Weights of a small mixture-of-experts language model, trained from scratch on English Wikipedia.
Size: 9 layers, width 128, vocabulary 2048, 6.72M parameters.
Experts: 24 experts in each of 5 layers, 64 SwiGLU neurons an expert, a softmax router.
Training: 567M tokens, 4588 steps.
Below are experts of layer 6 (counted from 0) of a mixture-of-experts language model. Rows are named down (a neuron's output weights, with its number) and show model dimensions 0-127. Each number is 500 + 25 x the weight over its row's rms, rounded and kept within 0 to 999. Numbers have three digits each.
Before each expert's rows: "comes before" lists some tokens at least twice as common just after its tokens as in all text. This comes from a sample of Wikipedia text that the model never trained on. Tokens count by the router's weight.

# expert 20
comes before: " the", " S", " C", " P", " U", " E"
down2:510484549527484515497527504540523495520490484522467548503467469532499460507522549470455489487536503527507475537516520483465511502516480520488492518509505519482433492473551517471498490482545513499479476514498509515508494532486460521517511494501492485494551508471464497478500482481494496491487471498545481499533443496463496473489530485477504484552553500529485524551490500534490520472464
down3:514504498494509479523508502495481456446523491546472500490516537510450482508499472472505481474484541499515501509477509520524502498501527486517537521477489529505557522522498453495525480543548520520537527480466468449515448526482540479514497531468456504518517520481523522484504488486509494499519537520493493504542470469475487481513513483500538536523519507516485502467475537495514472473431
down4:476502504497567518467541502492504532511467479491499497509492467519497480499483497500483484526461511519513520470514467519495459461494441463569511497491536465505556462505491502480510524505475486524539503451480531482503470544474514504490516497480491496527486540467516472518502526484479525510501528461537507492474505532560493459481535471510518486496468495511490467530506517466527506492474
down5:469499512492490513475469497460513497467538468506473487532474549533551514464545534505489507533559498444524515490498533497470507489532520483513523516476518522504501515521546526540516494528470460486492457515512480505498481506435469509472531497484458488487480534512499501487554505493523528518451472513508514469504492471498504494485487470522485500481488505522502471507534464466458520488512
down6:532455533532475484458505460509465519456506534484504482503502528473527503503508500472506501506502469504535496518465513540496528471514533487487501509463501508499524508477549490529472479504557502475594488471523478530464491544499499516548528504508485496489463480507509481497488492526525475487492488527462521514500526503496482558533506487518481497478538505540488505489541491540504470499536
down7:509490527500553534517506487500488497520492503482530547520447433525484510513535506529537499469506511491474494520533488482519536501501525571501552579488489518485513507518502495512456505465492493495510471492507514516502477481490478528492496450455498479534476477534503483486489513503501521502530534506508489505512469477489499477541505502523531476492497498536557539528497513509491556507530
down8:506529501490525467519499487505482467460525538506499497548523464484504529493506483461465492533486502528517539514492543506503488464497446452488497483530511513518488459559494470475502521515411529546505481566506512507517482503486515465526550517492518481492544496489508503507516479507510520485498538524522477511473520484490505502502518490513501454460522511498505516463467528541512487492492
down9:477497497507508480530492491491504539518494454514505528465447554527520532516502534499522501516472443500506484515508485501530485486499521522507511532461539489471485458461487534488510483519475531496492544493509493472471499483483474509540512466482554466524487512515462512514469492485475491490542549514500514512537448460456460526525529501495494495481530532471509474499467488491520468456497
down10:519439507524475484483523523525449540524478528472480531506481498476472502528490481526558524460520472531472496531513508520519495461510476497507517494453482490526522483481487495453514505458507519512499508486473518487530506483501465499452515519489494530501463518494448498493492519502509501523457560531564535501514495473495448537462517494480513494471502532502487509524484495486530541502501
down11:505450486480514540475509486511497468516504490505483492481483422492453515478492501485478500492511550463501503475488480463467494502516411501481484492489485506490482467511497549476506485478488499527513487491524526498489492492497475503526506484466471476516490474473509479502516539510487500478487488455528512452495554499475492492539531490507471483541446505457532491527492512542473482541539
down12:498490492513507524493501465492484495484514474499489508479466478521496542505534532561483474501514519496446486544486523532483518460497487524489470496491531480562519516494480496554503491502521454459474484533507484487522506475514502498493476531520449523489491508507485489535521463522501479419504502488522552522456506532493511464485493511516513484532481515484481458551455511493473509485478
down13:486532502480519576497449521526470524489521526518488487452491516508484470514516494502492522487526534489446516462483511476520481495526460524540512514566520488550491490480518526518472520550482489486467469484544503482522532534510482500524485494510500546456530543470500512483516485508496503525529509523542507507505507551551485505503513482504514507535520499502509503471474523504481505483465
down14:473544491522527491502511488472477506443490494457466496528475528513466463507533470516531548461502448510458477470490510525485537527490531444499488542459454507509477462519482533459502496493481544498489495529519497508492503505488466482447474531499514483498494472529536505507500482548495478478496518494517508466525517464520451529523503497498498504512480533464505535480487508515500510468502
down15:441516488493510505475490500491494518516466497514454515521545476538530529500525499503472523507512516521499478497485522584514468525493475509482482570505497473511514537527541499509467514480492454510466497496484473546459529460530508477510554519500507473504495519527506487467528477522530502459464532502492494513497518483479480500463519489555494469523522481487487478468471534500512498499516
down16:532526515522501496549468482467478497519497463475447483500497539499481481462511506503452459477474496496498518523499489540463467508477430499479535473501423511496482524511534501505494505471502512490503540481527510454501505516517485486520512459497493503490476469471494477466496488511527463533516468544507477508468520542508522512512475516494538487547498517466479488487518519494453517462520
down17:519499494493471496526484451490565463562470473520481496489475458541498505455534470544483506509478498515464479528521535530531481469503538497457493515525526512503502503502525530521491518525483501472507536521463502496524502492517509477465533484538492505497484503436494524457473517510450519526497481518550514533515507529489478506487497535537477518529476519511474512526498479506499523507536
down18:474485533523472502501452537508493519488524504461542485498515600486448507504518512505482507516491522458498474471480507485455475492532466500464498511520520492470567508461523502499517480497502497520518463528499475547486473489511497497516513489479558510512494504511498516493509501512510458472472467482485468460508492489543510480454490488485535464499513442519484500494506481531491515503527
down19:522480481508463537515500497471502513502477476505470468482482469506510499525481488508540514519549502509533481461448472549502470479532523517504464476495476512507530492488525487506510509467532514547533477527481501503475506482506479527549464482527477522508525440496479487520531516509451527508521515543454526474504550504523542529495558532515470518514531519512498480488496536503496469487515
down20:487477496496508485515482528528525501510478493474489483515500509485483520524479505530465463516525523489551536490473475532444548508472477477568540498515498438495459490460523539476477488469514517502515545514482529500534504515502551532461484548522488487468474520481508529490513513491500515472491506478528495477504506515490505518516485545570526491487497511501478512494470494456496491466478
down21:452479492476507496489532480485505566503544515502474505522484455495521491536497506553497475478496526524485534502484476506551517474474464492503494515502513495481505465473512500458513465545464531540520519467466503512500521478500512517528560476500514498489461521469485521530486472474573481487487486474498503521460554518493516501482499487546512508539509508487473506475546513499509512526507
down22:508460508482506492539512534541448501458490492448543490502517517480511546472509504509500547517504489485532503516504484497483504463510470504507540518485496536518496495508467544502525486491521516490540525474512505507474509479486498497503493470515483517492456473493519506522495522481497526454450490462506503526491556585458509480510484518465486452497499495435538475486504521518484489472511
down23:506496524490472496498536490499544515498511481480449478528536466489510495495544521510509478503531538505473489477512521472493516541510521472509503489468475506461516528505515489496488519520464466467444498483495499527579483493515495544514512483502535475496480532500445506527536477513500520457513482504548515533482525445499533463499483500479480493431497477524512503500534512495512512479540
down24:504452512538496518523455507511446537489493490479486523531467520501512514449458472482577500536495450508527524531479473542523548500545542531476490512490492513497474498508472507517485469455493488463509497563478465497544514463499512488506505524486512481497498498534533500521460485514506504530525530490449499496483495512514531509485520510467504527499508502480497474516475507492529493505522
down25:487535505501516492580489468517493538481458507469473539483550508490512486486476482511556493510532521479495493505520487518511512547507500483504531483496438468466513489533523512507519505478493502436550502499450510521484510457497463482510517528493517514494486522517482541520481486494500469468542473462488530480545558516490491474518496480504487537498495483507509470501506464492461484509498
down26:489457489466528535504478531488501474513530498480481535439419461471486503508474528502499534508467489476483494476459511556487539523514533516469490507487486474515488532489483488526523475492534541520502486523486527506496527469470542505533533487479505526481551505447483510465475508509503533523477490533488485485507509515491486561520471520484469485521487489492532519521504493491519520507472
down27:538509525507504473493510481526524501489507466510512488517511470515576477502501518448460467521487505519457534511500498548527557485502463531511497544522492474519505467474469491521487506462486473497516516547504503482475512524509488527519514468491529513470517496521555478515478529488522481547463463522497517468470479479449506481519542507454511499508534495499503484516506523519505491540464
down28:481539512479467499466572546491533485497516443520508525528525495473482503506478498452530427510478497505497465492495511499533540522501526512531490488485456517457494522488513480499455486522520487517523526497493486502498546489480481492486508492507520517482425473491495499465480542490518492522492514519523519468468519512476497520556518474505512506510493470496516476499477489520535452493463
down29:481482482507485559522501513472478474420501490461502508461487467489469507509488453558489486477498458467476514453489471477483464491539479499442489496517515488497550470502501474475492501489514489492498490470549495537503496498495474479514486471502456485522487540477494500491508509497491508559527516482480487516487471501531495518511511482472483541498470538492487471546463519505495472503460
down30:481508509459478508468503502510499568486501502521486521467527458515534525490491499498497493515522496487505508485500484481503479469505517488515476489541520508491552537528508510514475519476555485539540527499527476567492511535472495482494537524518511465520508505532496447561473479543585505555506516486492493501453494463521513510508527516486494497484495467498517515500492479534506488475499
down31:514499522463496520499502506470513497452443545515505520503501584541457495531488511529519527517460453470485504517544448499505503512484504528506535463504510505458510496526514503515516486518525537504488538475526523485490510498474506513495515499494529513494462542478487495455490524465511477515443516492524525506514557525456482524476498490473491518487471465497501508500538484486530473499495
down32:514494509498505513519492496505540490510536541496476469496472460492568531476518498534469507520502501494487521494483471476524489521483515519483490489507507479480516451537479521517499513500490548491519474475489450534489497480452458512538523480465563455482468492491495464435526498460523471515534500471524523483476460516519486511499521517524504527487512506505482450497467531469497482476525
down33:487505451530509464522494467508539528473510472473494491526518532526507509507540511476513474501496504501513464510506480452473502487474514509502495519481472513503554452496517464524511480550535452490478480495496559508527519510529483496528477485548486531492525498487524521442537499529493546497509518549506520526502510471519525476500530511494511455476453493516528504507510495486466472439500
down34:526523492559511526500524494538489513450475522526517508467478469472525495508507558532502528519497468476551503536505520497470542483532479502489433492461507549496504503516527498479488498507508496489505484520502487509500513487499524468550499516466504493472507522491537544502520523463491497521482448537460498504497490501522504460514516501472450536481512497532489495482555519453528491494528
down35:527454478506481527501473522504459502501499474486481499477490514459523521445543498510535495487521527474496470434508502554489475494460488526524552511506492525476468537530474505439520510507542469491506490491459485497490484491475485510528458524495508499479541488522513508506492495561487507501521473548487489496515529496509512486481514492533492521441507484533489528522488502448488516471470
down36:529486484512547468502540526493508470497528517495496473511558451523526521485495486484498502526463524493466506489503489523550523443515519518545474475449493542501488476476521500489513523457512497513505483516484493478506523543482490515462504498530477465519496539523461463497507514513505463500470477512548534524541468537479507486494463489510460508471482466460456512491514494522484474509482

# expert 14
comes before: " ", " f", " c", " a", " re", " st"
down2:494480535474484538494486523487538516492502531497493484509460449504509524508517504492501551504501452445514498504498472475454494449490513510496497497480523522522476549483532503516510496504493490512484547531499485510527507455510479531477488522493527542491492535458526524509431503514500514475506456508498490554489544494508519457497469524451480520486523476473475531523486494476530524467536
down3:529494529493500512502487497505500532519511500515496521489487527497529460520500492514506485485497537473480499473504521508534467551502459517467491514530501474493495494488444519471496467517440479534540511481501501471498494483501532535476497498541516557528475459485555506437503495507491510537519477486444477523546519538501515504461499503501485535439503496461474493464534503494458504488480
down4:474519466490528482490559510504484475497497511481507509501498500477493468504496484503514527574533533504529512511531464511479462509508518513512453479477490517498480515479497471473517480511508512491484521492509471452519542515479505524521503478514490496480489582509433520545520505505542483507471510495540498496514487497478460505494520495531483467494471456501471464466494459444454507529498
down5:527503510506482488512520559530519523492506507457500471498541536454444502495520484488497496473480478503448519536478471507507459488527476479539522496484459492508514503493448519496498475492514500461523511498513503539539498517484475522484476530539495525445525480527473496491487476525504528494529518465508520535502461535474514507489515507505439496478552510546455478488485495474529513518473
down6:511480522513456531545512514461489495492485509469531497467540514527531500487539475532465489523516496445499530506493508528514504527461498470514481492527531485493531499492519490538511507476506504502483444541520519515461504544479519477472463491486534499532473508541528527543444515474482489504483521482504500491449436524479530494493535508476490467501523498494501513519555495485486530511482
down7:497486487512528488504537543494482459522511538498461510491522488519506477483514495495504536505497506510499519508483525509516466423530479511443487474539522493531493450488519473484486519526479490510516505569513497468488500450513501459510528516478511464468489508501516544500512489482530479478502512481474521490490502508507484545494474478526527533485512462485489497461456527520440474452544
down8:508513477490511518485506479491483510497419511471515519520520423503502544465497519525521504517474547520502516466509503504458463494523515540509500530502453514473522495465518477509502513520521533502572510528506499495460482505510481522499495473509480487444480528468529465511480533472530512535461490515505518506502483517463526511558486491500515526517497550518474464496509493516507516523501
down9:497492496495496512512531498537501516454500511474506491515500508520516479500462452457546465522452483456467481486505462520442477508505502481456451461478542466494505476490485527497512486513525552492517494458566512482554485506494519476480530481514501525470511490520534557487491489528483498503510541449472499494515524521504510533518490510512470482514502472480490520486524526502501475502541
down10:521511553516475511457515495507470498463490484480509479515479541469489536514530502534510501491513502461484474495443513521498498531533520523506541484522510493545502488510543494519504492484477444497453477495538498493511491556507509460481506537478463501500511534530498485496474496532501462519467481463554526536484491441466486487519541463456506491469471528499492475484500488472492507501501
down11:500522519489498480529531475502523506483519513528493555539512476501501468523513505481526480484556546525497524510504489567511531456497501505543468474504489497511484478505500536491492529515553480520483510529506482474513492489481476504500524506498516505492474547463497512464483490493519466523514528548463500555482500460550522474506479520534521459505466498506523447483488506465466458494473
down12:496482501505521499534550499478490527482534527528488503494502525523478520529536504567533491489503520517467507466535534495435456527496497488520542512502508466480504529511504490483517476528502514467464477505499492506511528478472529466552492468519500501512495485454480504487487513515505542460485529566542531541512551529521521493482474529514517519487484513511508526513498440501491487496473
down13:458465487474495457463509470479487504502474549469499531509518537536520521473511515527494549544530489490527508515525495495498531469487499437491518529464510475551492500505489489543500527496480520466507452455530503487464496485479456529493508505481498493488455465502486496496534557445498473468481517506518507473499499480498469488498470470480533516475471470462508511476465503494503485505509
down14:519519493516513496463480496480525493507527505483455519516493465461508538489458582521521507498478474528469481518479515506491497508521507513514481483487444514476485479467529442541525461520513526524527489509513504518509488516470472540514505530481493535504492521517439541480503515487489508512475488500478459506520511499501506483499525477524496515456535505440578496504521511503512466512524
down15:515520482520513469506548536540468563510499527499504477541544514518482542543555479500493507503457506463519508555515518500518530482499517460486459541499491489521480530494492519463519499500499515527500483532505488475508526492479524489519484493471433515493461503507476523496501525529500538487514459469463520519480506508484520468465504492485483463534475484490469486469482475465518515468518
down16:499551539475479502508500487543507518514492520502506474507506482509470517528489480496530484452522504494492528477480496480514500521514541494499450507576467540488519519539509468492534529510502541473515503514483482507483500502535505516481545550521495484511522550492517507485499469533516517549546461502507458457461494466486497520493502475515532518478517499502525446530474539466502517492531
down17:497513481479530518487525513465507555488497558471455495486493463516482466470526504467544503467509455514509506479488470498520535461501493475488501543529480483558484527450503505474506515506495527524516483522486527502463493499466510547478484485528485502509503550502499503509487485512508506524521519530504456524504483495503507524488508488467534508458556506469500489421543483501510478469502
down18:488508483519579502500515522508491496463434508521494491489488509472509497527491508510488466502510503481526492535525506516437475523447524478563484506525455506439504503502539497504468513479499521546460477512482481504495453493485515581494506521490501524467511568536481481507515516499475494497501528536497496485509473510495506490470487517524500497498497526500531518514502485500495526459528
down19:485480483547527521491500530497509431476512526493547541464509484485470509485515515521472492491530504485484492455464495478473541554550533499522504516480479478499485493511479531455460570495451510510508514505498530458472508482483460522495487492514518469505511472498504483474492506531513539494480518525498539512498517466479518498494528482434480487519507497482489475549500502489503471490534
down20:528518508518476501490468485527526508509486483495521498522483461478508498564519482465510475480495540457541514477493486491500497526528507523510520536514505472498506485492512515513506508487538486508541528526546495503506476505554533511474470505533523525484477503447522543477514490500548473514473508516501533507497512520525543468530486531527486517501532435475531459478489527538465464455533
down21:486532526499487511510514497502483495492486428475493487513511505504483503504482502485532464487466486510516466500496450535510488494496498481437503529546489553531563489480539490491493524536515518493513545485497509510479522514516507505488536460483511538529487541471501510499487547463491472490517484465517494479458483456502513498500438440505490480503481499481504541546518497458484498535479
down22:518483487496509486487487503481539508515512491534449487510499465481497539518471511468492528483536512468530552495489494467509444452518492464489514515528539500496475494463511455481454494466453472506505538507491516489486483500504473463523527475449533464481490532484531514511495503505511515511508518508472494462467456474469495506464444541505521455501485518504509505493469479487549530479481
down23:467536525476494485468532480487500474488490548562456509520519472496496492452496470511528532515532459548496493529505487515507500497494516497476492526509514466530505515531450494535509513503462489474536478481534479450520540507486518502517508488492488508510462511523474491514503532498519438463504494563502531472493518531501478535483499463521495508490504490501531526500527497499438447507503
down24:515512505478493500470489465499528446468487508493527493480519411464520519507509494468516468522485483539521479451495515496494474519489568532507519526516503454492482512549488507504497502455506528473488508502475536497497553485514490511473509527490503514482494503479473543494515488535507516501481503478495547533486532454468509547441526506473497513497481491492487514496501491508545506543467
down25:503480473502517469534501485520470531542483491531491475506497539511453468512514493480491463491463512522554539511475518510523504473482492478479500480469499500517446532508488509501494444457521543446470473498479499537497466525469482522514521512544519538467477442489502497471494523536508519529492518500487460492536500508491477500532504517544537449484477507520543511486494515499470504511509
down26:501513513489447526475505522528519535486501473547541496484528534524511491486509547552474500517517505515480497567501551470516514522501448464450476497517470500505519508487465507484528533497492474506506510499517523516458512489551527448458495482514534515481511514515515507473467475519477508491486493501485471520530514547494494519523472561502485479526506480505503549508481506532520526511481
down27:498514530514516464495489528539504492511503497527497534468501554491478516501544436501474476464508489500460474490483470452550483522492495500466521538500484505457541509496439560496490530487443523475530517486483541509496511483498509519525518545462515476486485494507506465517510506527500508514548490516539486485510481514531507505546479520483469483499469490451516499526507487502491463487522
down28:495517518488491514483489472440533459473432442528479534494491497463516528500496501513488495472517460491503470488476512446504496550491494512507487460523481494508486506498474499521455507496501496498536482518488508525542489514489509500510459527515473483536460495552473491497497503497550474496493519507512549491471499472492569528501513470555510467519507534524484493514449497506509499504542
down29:471525508516488492473460487473499533492531520476500561473487494487437483475509504528426499500509535470492503511515538537504544503513472520455521491508497502497473518505518493526456517489488471514470511505464499449460468498503516509496554494471541500503493568485500510487499473494486492499471479508521495492522487497511470485516528522487536500473455503519476553502495475509540553476503
down30:466518462516491500467542470494527468484479519504492530466481465508445510472495535530523507487520517542514465472530494476486485464498522529494456519509506529531543506466508518507523468502484518455477491496531505520483503461496497513511481488513475510523540533457486469512496482468459530498522502492524553497556479450509508486500468490509544483492506520488503508482494526429472481471496
down31:528442489541478558514532510502494541527510505458500495514520559517477529520518497509527539481542489496519520529512542514483519531484478502481505501476533490482467451532479450492473484498506461493509510458511531526528569493515511547504493499531497493467484523498547533529552504497457506488521476516478501494515478470506479511519518501486495519543492515500541493514508508520526513489520
down32:524511504515486446568521438509486497543429487497540526506519511480528422462505503474485510497542495490490468513502518523488468497505501506504498453485513495505524498483490467553490513460495491485483486480508478494483538538522531484488511511536474499471501499457486511514493498528472477474499524540496524463492529495474489500493554500521505519521489471468506515474488495475500469535536
down33:517486546464480484480490504494479491520484528475540453488527454490503498504502491517527548512475499474507482501494467481512501507487526492443489449482522516493493544488521527479551501485480572541506495504534494491486450512497499472474536507470494480530497484506484514515478507482504464486490489508545507464490548520541483528512489492476442496506487506482515485523534493466563482455504
down34:489478503471502511511516528542538502508449481502506477500482505523498494532512524514523516526479553547512488466525489481524570480515463472518509449484506485521477496553474532505518534489505531492502510529464461513531480491535492512515512491500507500527475479521534467484509506487503518485480486494519518476506527447482452510490532470529486460478499521507485527517434483534538445491505
down35:512474493535501446514483508491558461473491527491577539495491557488494504540510499529492498504454504485514492506539480517538490501536494485516503519535514476501507487511438509498510469514526513447506490486528477469542504517516472500519496502514517514488509473508493496531532511534484452533473509466495493504506487483494465498503535468501444517499473526466538465551481474531494503510506
down36:549491511468434500487518488499485486474517512485493515478503537481501520486540479547527489476488462493458491477534479476511509491495512559514522474519490471529474503454501498498498501536496520529524499484447453476505489494454446497479505528491497508484510483514514551505504510473446504471544505531480498502549503514495548523558482470479492517500503482546492527471505468489514494500529

# expert 17
comes before: " ", " a", " the", " was", " re", " be"
down2:508488512497477510487490484471534511484533502541522508508502521539489482520494498520457542471548509530545495466488429544447499544480516539535516473524516531512458476541522505477510513484499467543487459544463488486449512470499537531510480508517505502509528490527504480519480519479468501481487474499472495510512537479496475471497504497506503475488469501484487464475462539477498521502466
down3:491525491509513478517465479489486499512520517503532480514532463446516516487508497492561533476497491488494479483470467539521469498485551518508524477465586499505483467532505499508510500467525506479544505517513548485472529476498499489479508524553527508466495506542487505492500544522492502524504519519506509519551497465473506542486504521524478497497463501532505534525529528528482563496507
down4:507498520495485495506493481546491493499494533508489536516497483575519508464497506490483527510534512458478481508485533491516540480539525521539484489493516510522543542454502481483489477530490470502496514503504519515539498539483504506526484490515491461483454544460582489490468518514479491526464501541549467492512479506504494506485524485493462531510489495556499526510472478480480527501551
down5:473472465530522489488544506500506485503504491513518501477492480455516528493471477506519508450516504459496502533504533455517467473501465485484532470523503480505534516498514524465526504492508528561461495500496471516495424520522477481495485477468517500485454499506523502519531514524485521561480493451553514498516465529492536516534541498461508521515514518489457494464507503530478503471491
down6:513505490473530500478536543488571524542505477520497515516483503527498485484513550482502522475505527493527488548487468551475539503498490521516487502516532522478485519511519433514485485449473534472500547510511517490502517481529513507507487476492513533527511515497493510554480477493502506509496512523480480531468457474516479535507457526494508533529506494503441461500488492497504497483571
down7:520441486479517507496528505491526496523506472467481520517486485498492477517547477488485481474535496470509503445521504562498510506458542545529520516471476482487542539534514511496480521508496520522473499460514550476541500485521515512506508482519435522518530504553494522506457487497480513536496531498470506512524500511477500517525511524447517486528493538487532530473516496494476532484459
down8:522479499504510485513520517526499499499511493484513435507487552530504517472528494510477479510506477501521458534525511468475470500493452491494513473517516475480526500487459484501494484517489466504539523486471445528516474448484510463456469485522504534473515495528499529521482536504550545486496483504477546483519501483456527457511505515512463488524516474538477495473453477559501467490487
down9:472513544487507519455487533453468490515505472534509522484483488488502516493505481458502499488506517480513523480526445498500454486481514518529516493534513504484507484483445505466505482460504508530467499509462474484507525466546465503461446503510530488497459483478478463487510546530497453528444499548471503499507448546536517515497467497503498466523516518490491501512494508495470471529512
down10:523531506494523488486465533481462474470476520482528473507459450449458514487531509531499544508502495513488556489491497475460491516515502496481506491459467486467494517534483452482472479562503498482512520490460476502485483524456500507508493491473517523514520492494456520490474504498504511494454469504561513504541514508462541486490525493513520523457480518456506472453506509508482477512474
down11:493499489494510515451519543501483506542469492528511535542471568499466452488516500483459482488519530479506487489450488507506512483516463472499515492525530514507545484501520485453489501531500522509564523486522494477505487484503515550522510517495564509477440525520484500500527495467530473481509499441518508496499510533490510530517492543501519497509519516547490497490521540467501481477511
down12:508501474473493506508473461503504450498495490476526495466466460511490486537477464497441505492466458508493476491482481484494489484533497494473564522510489521508516486505459496487545501479517475463533483524486472496468453532533484508508501487485539521477519471506509472476504528473492506508509473483485545501467455533509499513504531496467493465469521473476500450499491559495461490436495
down13:471477509498538518522473532528469546492476487483511466479477489503512526524482506483487466447490535492510514546517509517532563469508481497473448502515500485495506484532553501489502516532512523489476506480549487470509506475510521531538519513523485512547503508485511492473519529573462499521488463463470526511499490494490532510466524518481441505523489484531518514499446484527492493489508
down14:529505481514455501481499447464505501487505509527468561533475491467515529487495530496469486500496536486491549543511508500506501522488489489494454516531516492489514526505484478499505475497495487523514539518488537518534485472493495498497448502490504507477467558544542474503506480421541497488525474505458486493464510487488497526470471504512508528483454531489468502507559466520504485478528
down15:469501493504509472526476468485496506511502475465541482477504546497519497500514482507557498470477468487473491503508510491510472565505482508491532507503481475475532513471456464487502500504516487468482492504542485483510481531510502478460517444461452543480532538459524438492488504489509503524470494476527446491487474512522458486525478476472497479503465483465549525533480497476478514510482
down16:487533505497501513461493481456518482474511512471497429499520465494517503487496513495521478533515492528501512522513514487471529501474524516518526440507568474484466467488491502509484525484482491500481512461513493501481522512494532536456562484470530469534491484471529531494518531513509563453499503511516439453483488507486524538516485498502529502534538521486503494502514513484509465495468
down17:427535484493490495535501541452502491479570517501499547510484586486542483480502498511521498506523531495534496526519501495535492519468482506486483484496468499486545496504510484536524499468497541488507483537552530506498502518517506497502506522498508564528487491506483510498531437521520493512546480482489490513493492509538541512505460480523503505490504496504529518533491514476538508475490
down18:476458543510505493468480515494507538473524480502542536507480487519530494525517540546543530445530458488470532507481457531483485489496495521490510535484543509512499498491456504449534517455544502475448518529504538461514519512491485519472507504505499488476497504480503521512503538503490493500448445494498496490468491505439471513477511475526485531502505513474505482501524486494509512499450
down19:445502462506491537517468470489464526490495509519491524485514497507513442549465500480533495501533453454478456518517485488518506480468500535498479493438486490492518511499502476493497548510518510583534450493528505474502510509492509490498514527513493467503530520496500536458482500488495514523514529501494485485509522502517547448496492509503495511492502470504526550464467530531525458484509
down20:489525512503513542530513475456518470544464548504482500526450500509471493460480483531481473465521535505497495487487539476499525458491490507442493494498553521465521510528535529499541514474498524498492541538430510535506470510477493482524498503503494500515486491473478534498496473534465461479495480452487545519489534458458506504521492510507498475502497485456526511515487508514512516511510
down21:516499496482538506493521487480494500507529427481488491501500532493455515487474483516482459494497476553506512487547473533536507488488501518500514527485537510488494459521498500509504492467503472466538506533491493472552447531498496527464497516544459490524501492513486460553525536487475534545511501526510467500538491516510469501499548460480447490489521494519535523511537520530508483520496
down22:453501506525497490490487486484491526497459450508492500447522548506484484496486510506533491478500498432459518506501531447515479546514509536498512467504497474505486504472464533489521507488521431511490524485480495486493513467449474508492505520511515455499510508435467501509531499500503499530470465508512509511508486512511496507540510513499551484491525437521504464553506459494481517528486
down23:497504490523528531490487565552517465472475492513513478499507503485506488451526515514436544545496505497491508514559508538478491513519527496517472455504488498494521488507506518505505475520517492504547438526496501547489497491516478506514534498480478476531506518510496484456505505526514506496472477510447467499462481519489513491520473538532521491481511495458515535531457536523555471514503
down24:481476492499493492503511514520462496469509506530466505490495410498527495542515478449477482477497505470542534509512503488512511453487475497483497476494525510502489477511498530541483512516538466515480511492484546493522511530511516513508538557491479470512473474476484486529535515506464528515503463497463511517493542517519516529508520508481454468502491444536496535476563518512504455497492
down25:488484507479478494517507495500542480505448533509475467482518404499503536495502527480519494483510545462560515508517511471486511483482502463490472507479500495502483478492492502504493535489521464464536515508515504489462495540513531489515491469514574523507475484520521464487508537446516506524504460532478519509492540519503480528480474508551500538502466496475487486479523502503500456477502
down26:492489489485478519488511493506489488525491535509511521515528549529520507549541508502460517508483504506538486469515499515477503510521473499514489512537529477535523512536563462545547477544508462494515502521506454487510491505484507515453462450507531492456479518509494534536470527520485513471516488550477491481542550523511477553496509496542494519489496484488505490465486501460517481490467
down27:529473475491525555533507524487536441520458463469545523528477500531470524520460461507531502493518433508527467490492505464498532527490498515527493486487475468547547468511521564521508476487501537535478497486492519504497490512480510507496490468474472525526525486471500523521528525547531483526485458501523505524500512521525478501507505516501471513455508496506468503490495496491505512536481
down28:490540499504515490495468515550493493505516475492490491505524557495561528447525481500492515514517500516513498527501524474540499485458496449484484521526509513449519437460497495529502521497493449499504494531503498491520503466516514555481456520459440489504479515486533470489479535499528499485489510499515441475509470510481484456485536503493510508499520470530494486501497479483463545480488
down29:543430477497501485493476527505487471485523504467534489544521518495507503518480505508444466500534492489468477493446499492511506480493535493477473514513472471504537506456482491500519507535476503512471459507494493544527448500506524462501490463483509491478494503493537471548505511492528467472483509475475517508489544439519498504481532495505525508483479491543542491494529454447530519512496
down30:505502460494479512526528523488505496549529501510523488533486460530522500459506487525529484516485485472526505493496474509454464532481561486541472474507502512479513502490529479462461529434481504496481524543482520514557470511469541485495506475474494484513486495477545496524488492548473511502528544537516452498490483520472506512465509505472516552532519536515492482491517534502501490510516
down31:481522499482488522504524528484515493474521502477483497518469473469506508504507541507515513524528493486505505449546497484527505529527459496466506503507494475458489534534536551512495527529436521491511496533546460499504537484504504507508519465476498501521546485553532487479497512455509527505525448488538470457524520531521521515493495465514481531487538503506501518441515510527468539488517
down32:510485512517482461493486498516493572471484490512490527532509576518469490525477517461493485553505490528507520483492525477499529526472449501494473466494482478477513477461523496498503509476473451457453477537481486521517474479528514455512494524481519509486516490491492491511491532441526494487520537529500511563512491499482519526464488503478498481489512496466457506507477539468496519482521
down33:524535544473478516497504498490532507534525500512483480514466461504497523516496508490523483493540527496469501487521465515538518524500484528510501540509526470530504434476501489516486509545500495469490474490450565487493513474534489496516440484481526521536523486444484504500516494521498549533495521500538526536495514519504481525519488531505493461526536482477485443558512476511505519520495
down34:453503478497512510461486531465528491510528507489502482479476481492549550483479484477477506466506477535484493548494519482461523497513517491522501510496521525512505500494484500496560529547547506462491532501488496487516481490471506497493445565500505461533484480451482524473472493507518456471538505507525480496451457492467518538458508477498519459471499469471523527504520497502513497473495
down35:500539458501474531447521460461481515531526502515502528456519467533502528491492457470488488510487477515515478479518554478502528503513471501522474457499484489517501475481522526506481492485456474491461480472503494514531500488533440494484483550528529529495494494527514474521457465481484495521496522513514509494481522545512487460443544499483535509485526527498499517489510498463485474474455
down36:504514486481493464533495507513545492489512450484534524518499531493473476519477506457464481500536537505555506492532474512489514499528530510521480463474525523468498539512479501491519447541514467469467513512486474499482468485497528453518509494509556534494547516486474486494523524510490507483488467502541487518554515473475474559517526491509464481497502490476502513515469497509449512467466